Weights of a small mixture-of-experts language model, trained from scratch on English Wikipedia.
Size: 13 layers, width 384.
Training: a variant of SOAP for the experts, 368M tokens, 5619 steps.
Below are experts of layer 8 (counted from 0) of a mixture-of-experts language model. Rows are named router (the router's row for the expert), up (a neuron's input weights, with its number), down (a neuron's output weights, with its number) and show model dimensions 0-95. Each number is 128 + 24 x the weight over its row's rms, rounded and kept within 0 to 255. Numbers have three digits each.
After each expert's rows: a language model's description of what the expert responds to. This comes from a sample of Wikipedia text that the model never trained on.

# expert 29
router:149159177127129099102110115136146115117108092099117106103115104139127106116161126129092149151133102130148102124112129127096142128117113112145161134112105126110146149120133125127080168099116094147121131116167147121154075104115153155098137109086138143074151109135096141145115104131133107136
up16:128081100153151066083119140144106132118127165102120141115118137118106138150153136114113095138083089121134135121108150120099109126124126147155100110138158121120096121124109116165143115183135139125148116102103176176143137135149127124159125102104118155087159143147059155165129094158097115109
down16:186155092131109146110146140115116121160154119145121147121121130113049097130130155143124157115126136156129105091134140134099186133139098116133094159145120137113128117170144169094105102150155137110119176109168157144160150136145114173150092145130158151129111124128128131134113130110080098133
What it handles: Digits and numbers in tables, scores, vote counts, percentages and goal minutes, such as 0–2, 48', 78; also abbreviations like DF, Jr.

# expert 55
router:173171122147122148098159185133123142097126118154107137134135121165152128100116173163070115126140145128108129142092145113120130137114156124117142095145132087130146142125164127100110118131088081127135137126143151119135120157112113123108107143148126142152125151125139124137101115115125106147
up0:154109154124136140147124141129153098149125122095071103117123123168128149125127081156149121147139100184142156102187121129111149150123110090130152121185116134124127088111109131146147158116116122129158146145118094133135175132102132118117125143112120158165137148137060151168098145134091104127
down0:095060146124131120144160134098092112139092112084128114094188118129124159135146102104140148114067103108088114152128143121138093112126130145161089107111107105086116111119107125095100144102127101136110080120136111108117155151168147124148151086114130142170144121140064131112153142082128137130
What it handles: Romanized Asian name fragments and CJK or Thai byte pieces, such as Y, ō, gy, Chan, Hong, kanji bytes.

# expert 18
router:125148125097142105073135158131088112167102111114144200124173133147144149108111109120129134126146145096138108106126092075160115158116110186113107161139147120116138086123134134126097124120156079119167175123122125094139131144125169125118152148091120142132089125120152104138142105135165149117
up16:123122145190099105166122135146118122117160104118126143146086103124098181141119098110118145147129094110155147149120160129112118170116115140137100137087113087149116188103155163100082118115083149144077139124097147092154135146137141114139122135105170132124102167170149141121126088123114150125
down16:112167142147139177100124143139119101123155113145133098100144109121146135154118123130154166129171126145172140079136127123162115107160129120091153149096151143118146128119143107148115145126115122113150095119154087138090102118152105124111151165123155137119099088157130182104159117112168118146
What it handles: Section-heading markers like ==Plot==, space tokens before dates or numbers, opening parentheses, year prefixes like 20 and en dashes.

# expert 0
router:121095132094108093142145147111148156109105135093111116120125122147170113118114157155109091129146128132093069136147152183156177163128116146099086126119117115086113157122176109112119121071150099106148081124066131160138111100133148124147145172142116137113114138137141158156189124101124085102
up0:137120095133102144150155112131129086087110070078144151128116094117169082149154181131109157116135161101127108118105130136118111168118076129148109096116116122106157168156142135138162165073130134159093090099116099129067137142122123137102132101156130116119159119114109092122154171144106118094
down0:102132081133138098111129169106139115087102148179138108135096143094122116160148118129113089141150165151132140126099111110150123091130163130157150080113160096109159128155124122162139157117146134178134159120110124128144156123134177150137124128098109134065139171115156129105121116100173105142
What it handles: Everyday category nouns after articles or possessives, naming fields, objects and institutions, such as music, school, law, business.

# expert 63
router:189105152114116094140099146137109145153072108125151107088164138092140130081105109132065079132120133141108098153125133151109164095084151136147103129139140144143123106147148090152145130077114091100152121144115123142130103125094126172103164164123128117108103173127073165114134102151139108090
up0:105144150133094122132138105113115128085135117096127143099100113159128175170126124159115069143116134152119138141099122119107126142105115095161117132126141141093111115140126115097086161132134166147093123130128127128102130123152104122102128165145097122143148130117151153146134065135117142124
down0:143118097161127164106112121129108109150153123113114159107074131119107103125116133147130096141181072150178126130121107123139099121086102095103144084157143101112110142134129167143114135109128173154130162120190109084129125120137115184122149133195156124149110097160123124142135140122146145123
What it handles: The article a or an and following adjectives of size or degree in prose, such as a, large, small, massive, complete.

# expert 32
router:132143131087119133137145182156101053133129126120147123108127160117155098118112137128094106145145102128127097154129134108111112135139136145133112133127111061134109150132160168117156135120155142155112090139147182160096124102116171129124102152094139169098121144139121142093080093102128130127
up0:130153168117097095159087139135117102120125148073113128096125146163105150194139136133129115142072094109135117145123123137138153103115140147154137148131131101101094160129155114134160122117121155131112119139146133097146141088107121141082091140156144120129083108099146095142092121137148135131
down0:094193107092146136178110135147117135164114155241120137119095160137146136112145136138099133133103169155150112151137112109104127174098122133098138118092165108177147134110180145123091108114147103157131130154117160155129145124085156132141120159149103130128099102077124155154108096160096102144
What it handles: Opening syllables of surnames, given names and place names in cast lists and tables, such as Mill-ard, Mess-er, Land-enberg, Kar, Mah.

# expert 57
router:129159160109099133127141140126186103173111110072137159132104120125136117157131118069093160113140129114097124141106131101125122125109128130098099107173156117146151136133152112108114101116086135123139110078138142161117125109156123137144154132091104196100131182131119123137144117105147130115
up0:153113158118163156135145123157103080166115117106143179197112158107124138092125111126153101103114129108105123143153113135086094106154134107127105145120127130114175111140115122119143169119099122135173148064149118122116132139146155140136125109105110118131148114172097154084143144105121163085
down0:127093157103164112120127077135130095110150119143154131109088093142149132110155156108153158129098126162153084119078141113133131102166072105135140116159112126097122101154137143164128128128169132147097126105119104133056118105149127154135092128114114156109127121119101117102154102115063106129
What it handles: Proper nouns for football clubs, countries, churches and titles, often in sports tables and squads, such as Chelsea, Celtic, King, Church.

# expert 43
router:145118114083089142121141101092068133108125113138115120157179122153150121127109160078094147157158120122102179147069141122117124140114111086151129139102147140136151121093166107119120129150141134124109110127099172172138133138123148131162168153148160168122114163115128119132141085132163126105
up0:130186069096199123127128117124089128096143105121160116103133107118144119163118118153124117125146125104135138156154096144120116136140137117116098139120157128105124088183133197137116128118167107143165135041163129124148173125111132146096110136124154092136127153146122156124101160112134094086
down0:115168145159168127109088103141108140118112156162123141093132119082078172127089131124145119094129113139094103125135149132122142150141088122126115125150084192138131147156158127113126146096098166129152148115125141099136134119095121115114150113128156106149135130168170152134088093095147110107
What it handles: City, country and nationality words, often second parts of names: New York, Los Angeles, Chicago Review, Indian, Syrian, Ottoman.

# expert 37
router:158134111103119182136109119123123147137104129108085139156104115150153110084125143145085128088161113106100084153061123111066130175088106143115126131145172109146160095148172125126146102125120130136125121099100157125148105094153135088127130133119157102105122173128115125142148124115145125070
up0:178119159132147125108141132163121114161098129111162094120144087132094183098109192157177105136156130134140169107094110087108124091149170126127141152070155144103115131099126143147155157150153093151118147144132120170101107091125140122138102167135086156096106151149104122145081105117098158135
down0:102111135151168114119075127121148070111126106132113077122171129129127128096127103132125066150134148126131153130139152119075138095122182158067173125083109132128149106159137136181144163079122136145144135111129127123097115115141118174176155110123104143150154082117135131124093131139145147121
What it handles: Subject pronouns and nouns opening a clause before a verb: It, he, she, they, who, which, and names like Williams.

# expert 51
router:176144147105098132076159115163132134132123120127117140133108076129137121085145129128090123187165111142112106154114112151118146115060126117149116142149125136131115105145142119135154139116110119091131118079113173136104097115093096152130106141114171145114094147139089106141162103180165114116
up0:158133114139163141134135174082169111169107119151132137126127131124086098067148111117120147099070163125091117141138121142129141102150174126146131138187159121122117133100143152143094109101114117118169105153139102098128098151079146110137161126126124084104079150175104135154175180111143111121
down0:142134120155154118095128140131147133157107139150119137144145131135117104135095144133108107082115086154101108120145113128129122122148150140140150108163146086134135143130162147099142148101131109098111084130136112127108138121142118126125134112160153139157120149138105133127159138189097127106
What it handles: Determiners starting a noun phrase after prepositions, mainly the, also its, their, his, her, 's, these.

# expert 60
router:150122106107138124111138126122127132133092136133118122137095170191123100145107163146104112124137118105103106146117140105138118123163105134139125163115139067114095175084093158108142138110091128121145165140114125148139142113114115095123092148117136132089101112092120111136115125154100144124
up0:153163157135140131112166149108167121143107144114154143110183101160125128114087124112144129121106128127118092112104138106156116163134125168082145163158127163119184117164142138129136156170149180174180166146063161112089115119136105159114137131156167104109148153117108135112156172131174104149
down0:135132138122110148113141137093162109141156108131127125136160118123095134151100109157153147114074131131156141158159099122091122144120140138075130122156086096094142108103122115132177142065154093123103143096142155162173178158119160140128167130132106134113118160137142159115135156125067113132
What it handles: Short sub-word fragments starting or inside rare words and names, like Sp, eb, ob, Mac, Sch, frequent in species names.

# expert 13
router:162113115107139125164139126126118121137126133097147129155083090152156109147171126112105148120153159108152124164109142132102162128121134100129105108105150166114129137113212161155143104099113067126117090100085167149144153122134147142156141133116156129102135104125126158150123144114150106083
up0:165106077112132119098138104145136118123126123127115113144144118120150132123099131150126112181109150109176135142109139091143132121137107139126107121164121140135110091134154117080143164149127154139140102123092120138138110125142094188116145117068156113132100105159169122126109100118178122130
down0:102141141118156071145104111131102104116167147117137145102172117098104088128158150137095123133139144135134080156190101125166082124137127127132118144094111126132078097130141165134151115091153126136132122121112101110100092105097147099122128113135102113136122117155121140130105145148135152118
What it handles: Completed verbs and event nouns closing a clause, often word-final pieces: strained, deteriorated, ensued, began, charges, worked, died.

# expert 42
router:131113131143128167101175173101137122155103153135127157118126124147139142099162161134105115123165129149137139134123125118075115104115146158114096109157127121124169169090134120132158150111126117116137065120140158088133109118137126198125089143115123195141139164118090107150132125144141128117
up0:144139111115143126128121175086108097115130139180131147162138139132091115134116134156146160132123128124095136170135143134122158169146127136120079100161124115108153105107137128100145111127160099143143104113117145092156118134119120152172121151187132175081112124129147106134138119123157146154
down0:117119141090129133100134144123088129136149096182100071108114132074172140127128147122106130129153135119152104102162139119112130115175152106117123166077095104099157144126152075158156138113123129122102126122116091130113141131117137144103136127138120141138118136144129131131134175175173133124
What it handles: Prepositions and infinitive to after verbs or nouns, plus modals like would, could, can; e.g. at, to, with, from.

# expert 15
router:169096111135117103170140143144152091113108100112095100137105155164118075107129163153114144149128121101163140083112131153124114128113102149117140136154110103114160141132140109213101131142112129130165128135136136154145117122071136134096180105123187169105133144131073135146127081104144084130
up2:158165112144132112159123145179108128161132175120149127140107104130138116131154081100080119176158125159132132109132136088130127140156081084138155116121094137109122114117137110118122151126134112133100146153141136155169112133125128116158108084106105128084168120122149162143102104129137131112
down2:119141127114123154125154169099150104140115136191108107100131113131144162117151164132121122130151093176071115158174134075144112113104154108113136126122095142101125129162100153125147092118150167095090107175149114119145112115103124129129130123174133124101134112131088140111178146148082096146
What it handles: Table pipes between numbers, colons after infobox fields, and units or coordinate symbols after figures, such as per, °N, ″W.

# expert 22
router:144134142101070140108085125161089122109117094121083136135132140109135082171108135149107153126149142121123102122150118105088152151117097174167126143086115108105128132156135163126119163108148117118119135123139119148119114109107101108177096149109122128136110167117102135150201128163155102132
up0:143118095145086126160123137112086138091163129146159124112133110115147089163083151114158090169086155105169113110127130099106140140132074113134175152155146110130142131130111151107144133109144076143085112132127121155123114139134125114145121134102150152096134130132107103091140119185123103095
down0:147114131106132104132089134113134167146117120187112136149154133111132152119149173112113093131152120112136152111094164124108142124103121138140123128097152144112141128110140160157115099127134129135119113128152134089118085145098090140101111134105146098138141121127116131103137144131130146153
What it handles: Century prefixes of years (19, 18), open parentheses before numbers in climate tables, and en dashes in year ranges, e.g. (1768–1803).

# expert 25
router:138121092163058153128087138101108149124132077100145159110133126148164096132105136118106093112158104155156114155110109115084134109119136152144151136155138126103175100103112102104149119101112127164133103125109172107134145135114139142152123110137148138113086161132125103103160117169114107110
up0:119110137105115125121117147145150155124136126077119163149090174168143157121131147138113115123103138129142139108111100119126129145132147121138108135087172116202116124136140134145105131124093125148127127170142148124177138114142085144166152139141117107142149087113149138061100087084132113118
down0:087078163126104084104160090121108125157127162114121134141116125124147212130151088130127128173166158131131130109112120144117165163111110127100090126156138136181119110151140121104147144128126162121137110092162148189163128130144124131161129111170153137109114087165144151138138137109167093142
What it handles: Geographic connectors and compass words locating places, such as in, of, north, south, county commas, plus table header rule rows.

# expert 61
router:135068094145149141159199123101109127126110144147154107145100102141147134101139120161121097133147135129139106172100158142129156080093146121119135118151138124136128135122136088171148117134108110102136088115128134151151121088100135159119143148133164136106093139115136077127135111137159080098
up0:141137182111129116115146093114168102100114137144132128110114158135133150141113101116081152122114155099116190122098132114133054115072130105154160128151110140106102104110131147142153131134123128114128134150118133118138106112174092139122088133124126178170113115140119150152139111137140131135
down0:117107154125189080145148158119141125113115162107117132189138082168097162153104109118109135126150111123132112113132134127143150117126130133118138133100099109139159140113166096097153102153129123117165134170072162138163128095125094103094112101167157111102107089131161110138168144159096094077
What it handles: Prepositions and particles after verbs or nouns, such as of, about, under, around, along, out, plus verbs like thought, wrote.

# expert 36
router:116121159138147131084109086154138078108132160141147134136123153175146083130079120160050127101147174128132121113077137115105167100117127135176170081117144123123163130094131071144107115098114090143131113148079174173127131129134113155127105123112172097105141115152128133157182114121143124127
up0:169154104153139131147133114159106111120161113134140137179129101189173095105152132165106146171135137116119138083147156163167154124145148112140157098121137117128138107121097118110098158076105126173121130129171174080109113132147097090124137159095111117135122114112145142110146135128111097141
down0:156118157177094107111142086089150072186105142095153139110086175155106095135119145109136146116128119118117131102163133150118151118138107125110078135095115102111136117125118099114142140131072152106102079111125146155123067173134135122153158161157107106109171124172134116110165130151138124133
What it handles: Cell content in pipe-delimited tables: numbers, digits, party abbreviations, and prefixes like Sub in Submission, non, re.

# expert 56
router:167128091130119161133163129090098139128140124124144092104154098124138136136119156133133072129133125118130161123107123094117099129139122117148106137159160096156165141138139114119163137103085153125148134149145159126120104169148186159125132189124150107146107113095117143118166095141117124103
up0:134102149132188127134160110162133166157121121103144127158209108133093163155143138123133124127181158111103111135153128138153140120125102135161123146089141145130132093145168141112147139140121155126139080086113144139124095131106134103106151085102156090139112092178123109165148101143086100134
down0:121141132129116158135121096170121111109134092109103136111166144148082151109094154100142106151139087112098143154133117192163186118118090106100135178107138137163109097134135144125079098134103110138107133100129131104153080147096143112181101125127145172149143123167133127156067091143102147118
What it handles: Prepositions after nouns and verbs, such as of, for, in, by, plus mid-word fragments like for-nix, ant-id-epressant, Bio-in-formatics.

# expert 1
router:148149153174147111103135151117132153170082149118105114124120117135144098117114133085137119162100112140158131099116150117102154130110108135157115080181147083133159135112110141144092134148112124102123175144124153106129105141160147140118120123087115122140115136113065137148128103116175110134
up16:117106117164082125143102080139143150123110144145094124102104087125081137101166169116114170146103147126105115109102152143131149135112131148162181098156105116103126166161133121147156138132098095166125124154141128177163071124128120117109137123156107145098163126140173150137115128119158171084
down16:158134112169128119138167135129155105108115080128149166121103159117122120105132116093148162141100144166148137161136119144145132124145137100156112089127130154181120125125139155140057128177121116161114143167118113144162094147167154105167067109089134138121134117128102135158129107123118112105
What it handles: Pipe separators and punctuation inside sports results tables and standings, such as basketball schedules, win–loss records, and draw listings.

# expert 31
router:149138115122138102188125138115119147098129134121156107141133108127123123146085128130091094180162124148092109147091138127115165131146120129129143126110182142169192111127148114119156163161117081127166088100087144139146152117097133160098156160137129143121142144170090172140151092069136092067
up0:141141138137156133156143144151131129173133148106128126149150132162125112119125171128130155150135128134146122124143106136169110138118086156140117111108124148119154128092157147125118132171157129134122108115130140096112154174157155124092104150025112101096107131141137103118095117142120121110
down0:148121157124099096160116126139156108064102121130155162205136155125129135136149136148130146114125150098135110147143089135188114166104134113119107104101104099144142119125167120097151099089124125134158166126194151144107081140158086088143124102131125117150108114122143114123088161097128116124
What it handles: Digits and numeric pieces in coordinates, elevations, addresses, dates, vote counts and track lengths, e.g. 56°, 4 m, 7:12.

# expert 24
router:122122133101083110140157098137151108102125136126103127081126135148202122115115138093126108113126105139181133154079144112141123132079111153146096126165118087116138126115106103113114083136147122126142118126129149125131153121124174143117156128123126138121122109160148094142119120141133128113
up0:092169115156173097155111112136127116125159118121135082148126084125151064140134123157132202120151124114142124107102108125092133142071087149128122104141115114120117138098142107136111149138088131121127101131152162109109117122127149111068134113060088094130103146203116131135105102152136118103
down0:144148143115150124112149113098114119115149073166194133175111131164137107104123122091169119121157114130174108070114147136170100146141132114115154134136109131109111185110133127122049119154132142099097166112112112165143110126122117113114099117170092113126104085141086131131136125087154135163
What it handles: Main verb right after a subject, mostly is and was in definitions, also born, located, founded, consisted.

# expert 17
router:147128152114114114120110140097113148187134127166093138141111108118175136098136137138098084138157090117102092185102129093111139159073143141103089132104105122125129112114119121146138139136139078148147114090131153140080098069071134184119118162124121146128123160109125102165208132115172072076
up0:122150140103124109155151151153096117133122149141118123089138162125129119127114095142103140121094133119132098188113088085098114115091118134071139134141119113130176134143136133149161082127175089123154088124120102116148124106177126123161124090146139135113115120139149142102138131091123124127
down0:099168141128123122156122071109134095118128116130103163118096099136103119146100116158134110103149119180126156156123135144138137118113088136120133057094075133142102119160146149153138110104124113174128135096113088074110125109099153130115118149135171130117125154126185160097090100139146123158
What it handles: Articles and linking words after copulas or naming verbs, such as the, a, as, called, former, including, plus colons after infobox labels like Type.

# expert 58
router:121126110114087148131138149138128156152088133099123117132106158119196136119153131168127130149138119093095114143106134095079162144140133129121122141109117088130120206116154112086120131130129123114153104153132152112103135131166113146104103139118156142156107111139121157124197135136111090112
up0:139116130126165147122167154119142080149074137113142147123160096136137119136126125127121108111128132131137176160170122144063126128133155122135166161102144163095074121129127136108106135100173152085106149146126144129105138123176117144105137129132141150129129131170106155128118118109103164137
down0:138139120146150087109099177155124087126113157071097120166127101152085110102094096128107083126143101093179153152169128107153090144146147097112137087111156136138108138130100099137117141136118104068126132111134156153136180108171115148128145144124102126178146120129143162129106138138123137113
What it handles: Mid-word pieces of Slavic, Germanic and Nordic names with diacritics, e.g. ię in Świętochłowice, fü in Bundesgeschäftsführerin, Gö.

# expert 52
router:130172103105110147129109114108100099173111119089110111136130093149136134145149117076088138141163113142079107164098145116097125177144088111109123125167147119110142148094178130144086128105132123127141106143112189166101109138140104121155119167090144116146115156106129106160152087119151075081
up0:090121124133119138143151098105112067099104116109131121136098130155187088108218143108119142129111107169126126103158112148094120129144119153151080136134099116176115076150161144143115136147146131130137090113105121150107114149117165139143108110117127109118046147105119144093098147125157131126
down0:125160123155123117124158135113120117099103140159134102143157156117074120132114148080141149114112086135077131124130127138081149127117125145120057154166084106183097086162158145073101145131136105093139125120065100097161146133104119140110119119102167159097128123107106131087134090138143139116
What it handles: Last words of place and institution names, mostly US counties, states, cities and roads, e.g. Greene County, Texas, Makerere University.

# expert 8
router:128111119166097139109136176113127094119137157064112107143119142109143052124112116096158125125140116090112072116088129177111154157130121162124114118131133114144104106140159178151146152140140088099150129146109128118164110116144149144121151143127155108123138134122105126145160075151106129095
up16:100085119142109160146073139130110118117126105141137167086137145109144094089077168117150091162128099100176081104142116117154137093113120135126107160119158134112154104131096163108131143138145123156127106148086152145175097133175136143088128115175128106091129105152133128143122119153153159122
down16:135136136142123171173153121127121137116135124131106125145126138123105105102119141097124133116140134107112171166106157127120153099140119111149151155146150160145118125128151111117100162133131140155143110122164154150138117120098127066116128082102128101120159146100134106120144117106121127096
What it handles: Single-digit and small number tokens inside measurements, coordinates, ages, scores and election tables, such as (aged 62), 6–3, 4.7.

# expert 53
router:157158148118118158151100119119150090147098111091088097144156106121151104136134151129124158109145182115153127116078105075129119148155122148144139091133166139112179159093163104136106139054163133124115096139125153150086136112128156115147133122117151103115135143121123118151137091118154102102
up0:114079154135111129152143133138134142152060141104128112116092066108130125119139175152142188089146130127189106129167176146144140128136091129105104113148122128143141121153144146168089136121120156158115127094145094128104162147132175100174092119121118142096120101090149126128147142144166135125
down0:142107122166173124108145104113143137122121096144109143146132082139154114109123124143121132164125142109131111154178102078116109162129147133163124128120160124112162118119094170113099142170131121100173124102120139163184144139126146114141069112120168097121124145142149086128153125136098092107
What it handles: Opening cells and header words in result and election tables, such as Loss, Party, Votes, Candidate, Year, and blank first cells.

# expert 54
router:140131129145090166103099132125131121135118134109090142109103146137152118102160092118116137144154151125152094110141158137093132096102117158154116100112149119141112126136116156161099117108138125136169142107091141138141123054133151161125127160073136141135136146157084129197114117117174127112
up0:140165145157112103131132133139129161118120124108086111140145172114151143121116107132127121159134106106062106134181119148133130096069098116084151151147145088125154136116122192152126114117181113127132117166149070119117132110131132141162106096089119155121083108148123107110141130148146142136
down0:133120114140151118122139113137132159164129118145158094128134111141128118128081113108109111140119109090109142116098123169138111117133144119098108092109138107106167108148112074123156116097094094123145116136132196130094075142090117089128176114106127116128138120110202119113135129128140134115
What it handles: Main verbs after he or was in biographies, especially sports careers: took, began, won, made, appointed, graduated.

# expert 11
router:132112175106122098076096145143121131143118064102125156110119149155137103103107153137115100108129153103110132180142069099126142103118120108115102141151162116109091137109125122158122133111104102151137144085123117099112140100120129118165094143128160144101151101154113101173130154120140139148
up0:128177084113137122146084123116124114118134140118125142089143155128151107138165150121136111083094137157129137143131148141134102095132142110143144170149105141106111135168125141149118139137197130108159077172178141169081127111151113135122126130117149134107133142126091157113102155100105097143
down0:130140149146154172130065129134123118123110086135125159109138170113114112154156183138123147128099151151143070125108149134126142148126105167118141102116089172151130108087131155121077148120122155132109142135131175144121166135130146174107102144104127151097152105124149146150103184138130144073
What it handles: First piece of a word split into several tokens, often a capital or lowercase onset, such as co, re, Prov, Col, inv.

# expert 49
router:141105152127121124144129128116142109155125112116141130146141104111140081121108144155162166154123146124128133099110114121150161136078110166086086101152139126135133115101131132123142142114134118100186125145096200141107084070200175110136089139130136117091128119150099146130117128089140108126
up0:141126127169114162123128107156132121076088125122129128116111144121153124095161144124157082170169116110073114163131165125109115105116147165083125113128159123095119120141116179179126139143177126104121086160092139091146115125147122157137140087124130172158136135159182105120133135066090141102
down0:150133114115111122126068143060156104150144126150152136075131126115096110150120129108124088124124130127145100139123130083147076158112113129091174127111119128101118123151113157114115097136128142126093148137148157107146115097135175134113153150176161134152133145122083153165127129109122124157
What it handles: Pipes in election and infobox table headers like Party | Candidate | Votes, Preceded by rows, and day numbers before months.

# expert 44
router:121114143130130175111102129154132137142086081135151130128130161180166121125151132098092149128109136116138096105134122128104142142156112117104155129127150138110185183099193109135101130090134120119087096132132149145049130123164130157101182142100121109123094140112125168138137114104152122060
up0:137120087105129131099139140105077153136142153077133091172139157150117148119079151164130136155148156127092159146138094105135142116109092105129180126131147124124084157101139084110174117132137134153112143110119166104148106116113160147139166131121102092094158123084120148184120149161131142135
down0:162142086102161123161125115165138066083133102204113122152124139124105135160146095152111120110117147182158158113126152131145152095110157130137110095125133128121091112099100131171110129115175116088130119127082105124095107097140116122118137142103115149107146116126109133150071096121151134157
What it handles: Head nouns ending organization, event and war names after words like United, National, World, such as Commission, Association, Championships, Army.

# expert 10
router:162080158123113139128136148149150151101102139133147133163105157139150101126155147136109109138163157102144096148121139133118134116115147083113074136154142105137145138095121141091148133143101114095128111150080120143124090106151138114162129152105129112126114129136131130153171105128101124101
up0:096094082149130128145108125132120144139118095110096148133118106138158075132136146107167152132145145165071110113105169177173134147117115117113163180160113106157160135139137119145163133125139078101155106119089118115143104112149123206124132130123130116115124089101136130151142159125105133060
down0:086128144122096151112124148101175144129108170122115110137130130151120084108126142105156145126131130114188119108144099148118137121146134131137184168172155105118114140155095143105097106160154116095120115139126087156121087096107119073101155114137160120102139110154113115088134133143147163141
What it handles: Commas and "and"/"or" joining list items, plus paragraph breaks after headings or list lines, e.g. "beef, and cheese".

# expert 28
router:158140117104080122125146138121094090129091135127143143102114107131131104149116195149122126145161104125137108161122124150118115180101099129108125157136143106109109143159122106114112103093126104129092080098124117128143115100095157154140130127174149158100149151101101152149181116074118112032
up2:117144144132111168083134152160109117177046117128162104105166117126134111138111125125161087066126109113106125086123114114085123157121128151122116148161050139100108116162135145120129113102132121150147123126112108142130117191130135144115155118140116144118171099120122127145105122126129140099
down2:085160120139079149159137107152111110106133095175172102151131110113150086140129072188102116129096140138135159130114180067138095141150135131101142147170101143138138067132149134181088136107146079119145095112154136126138146129184118140121156106125079118076136159135153143118132105131095131139
What it handles: Abstract or scientific nouns after "the"/"a", usually followed by "of", e.g. type, quality, species, synthesis, establishment.

# expert 7
router:126132088156115146108116114074142160112113166113129128116142093158143122117107152134122120142119149102106083159121142113110098117123137158106120117140162141149165125085150145141145190135113152117137116132132157155112137121097124123144112119132112098119144139081141116124148111117113117109
up0:099105138131103130130115128102079097166123136161120145125128129143078128138133107116116114090122142107099080125107100158111121138136106121125067146127185158121127120131135107131166112132151146171177161164117169122118103140106149101139077113140178132135107108115153133129142124156073146140
down0:091109151150112118098111133118081088148117134128115082138135108153123102147142118126071146106130203134113143091093174149116121103129116098171149138146128156110110088132138115103133111095125150147135063161120109143137155142116120079094121141123124126122142090138105132113102090161114113132
What it handles: Words after the, this or a in narrative prose, especially fixed phrases like due to, the same, the right to, this.

# expert 16
router:124146120154112160141146122128122123143097073136151142132126123179108106153150158099136121098144138132088133164108161111124153170134148134115119135138130111115129136082169114128139143121162123110136155106120167129118124096109126160200142130100154112172145150182139132156149112096126114124
up0:066108119093131111083093115125119110121132102123158159119104160106117158159080169138165104157136105086135121103143145093111165155085099127184139110090131158097166112125131145118115133093108123161127143145141082127124090149149119120120129111115141125150152077092123096119134139153124113109
down0:099134104107122173142120135154113114142142091137122120151146148124132125106128140121105134168133151132125087149142148160146120177157096130112129172121116102156148145103111152207126128134154086150208206171150119152144131118138112126146144113100139173121139121108141118081091111088151180108
What it handles: Single capital-letter pieces starting surnames or codes in sports rosters and taxonomy infoboxes, e.g. N in Nalbandian, J in Jeb, V.

# expert 62
router:141115127120100138133112125084159176171094139098156147164132119163131120131106173149106088115127157114084139162120103145128162146095151128101126119105162087120147149133121125116125110092106126158123106130095096107125098126109118116113152184133095148134109144116128127094129095116109075124
up0:154128133126124126114072090137151149128127155110114114148129098185116125150132106157099147110132124112085116137149099162090146144097158124155108133121123180115143128136100162159162145130149167130142147102120124161141088131120135170095149142159141126090121125138117092087075129138117143161
down0:131120173124141111121118146173099144069136149117115090139166170132124133134156148133107101112137114088146108132132178132147134151141119151150151167112114145115128121094142110155148167102116122129150111144158120116152112136135130134124149091116113162167117137114135112114157152140137167147
What it handles: Capital letters and media release words in album, episode and video listings, such as DVD, Episode, digital, Records, single initials E or A.

# expert 21
router:117149160118078125147134160110104113087115132092133109159114123138136077073123144105127112087124136088132137128125102109122139142103152137118134105167170092117134154109147104131169159127147110128149115151137135110106125132105131120162057172113143145102140111169141143151147149115125105168
up0:154194100116108120124122141110131128104130165112169098129105126131143120109112132122131157174127123156135101138134120116111153110096130094132112148155162154109141153139169122103110112171090145137112106087111141088102115159126123127092050150119102150115113198141155138100121100134122124148
down0:114142112146117117104119147131120143141175150141137125098131116119092122118094133144114146125136138071127117154104104133092129115114064163128130128137135150112067127131165126135142093148132123123103149143096142150166104133157149154084118112184158078142114157112106093131168122123155084165
What it handles: Single capital letters beginning a proper name or an initial, often in places, people and labels, such as B in Bexhill, R. Sokal.

# expert 50
router:123141084083105150119160117119148094140082076123125140088131085121168124120125120107092142125083106117131100131135099100107168116124105133177115122158154152126193139119100131131081096103132095114102108115089109118123144108143167163184114150122153114069118158156121080148123136148163178129
up16:171095126148105136134135162132093138107174130090125161121161111129121107172122128109129085073110142129136134146152096124134106157104109114092175125144101117113125132061086128118153105135112117136114125100184159130101124161153098102124120105102111138148154143152137133158137141119144152144
down16:127133157067129113187133133117146166194131152124079129114141121134123129127161142132131136119122147143120134147132156154111168168162165143111113114136184104108115093126094100113126083122150178135151107132128131114114092120098105111116106171164193165109146181104111110129131147133128108115
What it handles: Blank space tokens before numbers in dates and tables, like October 11, plus signs and be-verbs such as was, is, been.

# expert 14
router:122101113115125150176165155099177102112125106091089138114152105169132103145102115151129132153144106112102122147105129165092155118097158143150158107139115129166120114102115124150101134098130137104153134103096150117108120108099147141110123134150126194129129143122122142134134129160139124096
up2:149151148151131101128142083118156123077139101103122139131116092071131159133144148124136117122124103115148162085131065125158102132074152167154144137120120126144158144178171142122133091120126101108123132071110116119119115140102100148143147137126151120114097110103122108132095178159133133102
down2:093127171124102153152148118134120149121166097135137158136101147117146143124122131123136151123129152124128135112124136117137105143119095129128163136120128095145072111123111143120116110112133101113102118098144091184167152114111137099105117175143120142129145150178163119122100126160164157151
What it handles: Pipe separators between wiki table cells, plus colons, semicolons and coordinate marks like °N, and row labels such as Mean, Highest.

# expert 20
router:142124131123069122164131143113106103135132129130068118080155152155133107140134151127090101133173126158100126108094120114120148115095148135147118105180120119143149131158136115135126146143106102096138106165096171163095155151139110136144125123131178146136128157151112106110116091142140146148
up0:179132150089138151126107129102092087121115114133106158105105132135110121166152157131106151134177173138150132171102154095157123136106099117167139084097128099132119087166124129166141167116142132155134131113136151153126101139100153127103186151104129117148117116136125099117143134147116121163
down0:162135131113102118102119109178136120152136080154098110126168138162135172186113146096112098127132137098140102157182123111107127072127161094121133088116133114169115133130161064125103094131138118136121141127105118118087148148118103104138132118144086177153144144144118099115127136129060127094
What it handles: Short syllables opening or continuing non-Western personal and place names, mostly South Asian and Arabic, such as Ran-jit, Ban-jar, Meh-ul.

# expert 35
router:130124138097103139160163097146136139147113142135114136125118084115138103122099097135125096132149101155137116128113142117077138118148136144110110137135126084138166125081163146162163138136121107128129091124146134191130164080159151105152154146168120116095116148113116145134167116095153141085
up0:099111133175144132148129080112108143140094134129089086151111103114146126114086155121131120135118100138128086131112086106139144098135135121123135149105112131143154135177137105141143106144114097089122147134178154121115134125148188109138102146134110144098132138152157131068121122141129123104
down0:105116134093118170124138106081110162128107126128123148131156092120103183148146101103129149151118121154152180104131136106109119107103123080136139126132129107144150124117149114129129084074108131156149140098136085116113093167089095145144138137118071149122118100150156147161140142152154134185
What it handles: Nouns of position or membership before of, such as director, President, Minister, member, co-host; also some mid-word pieces.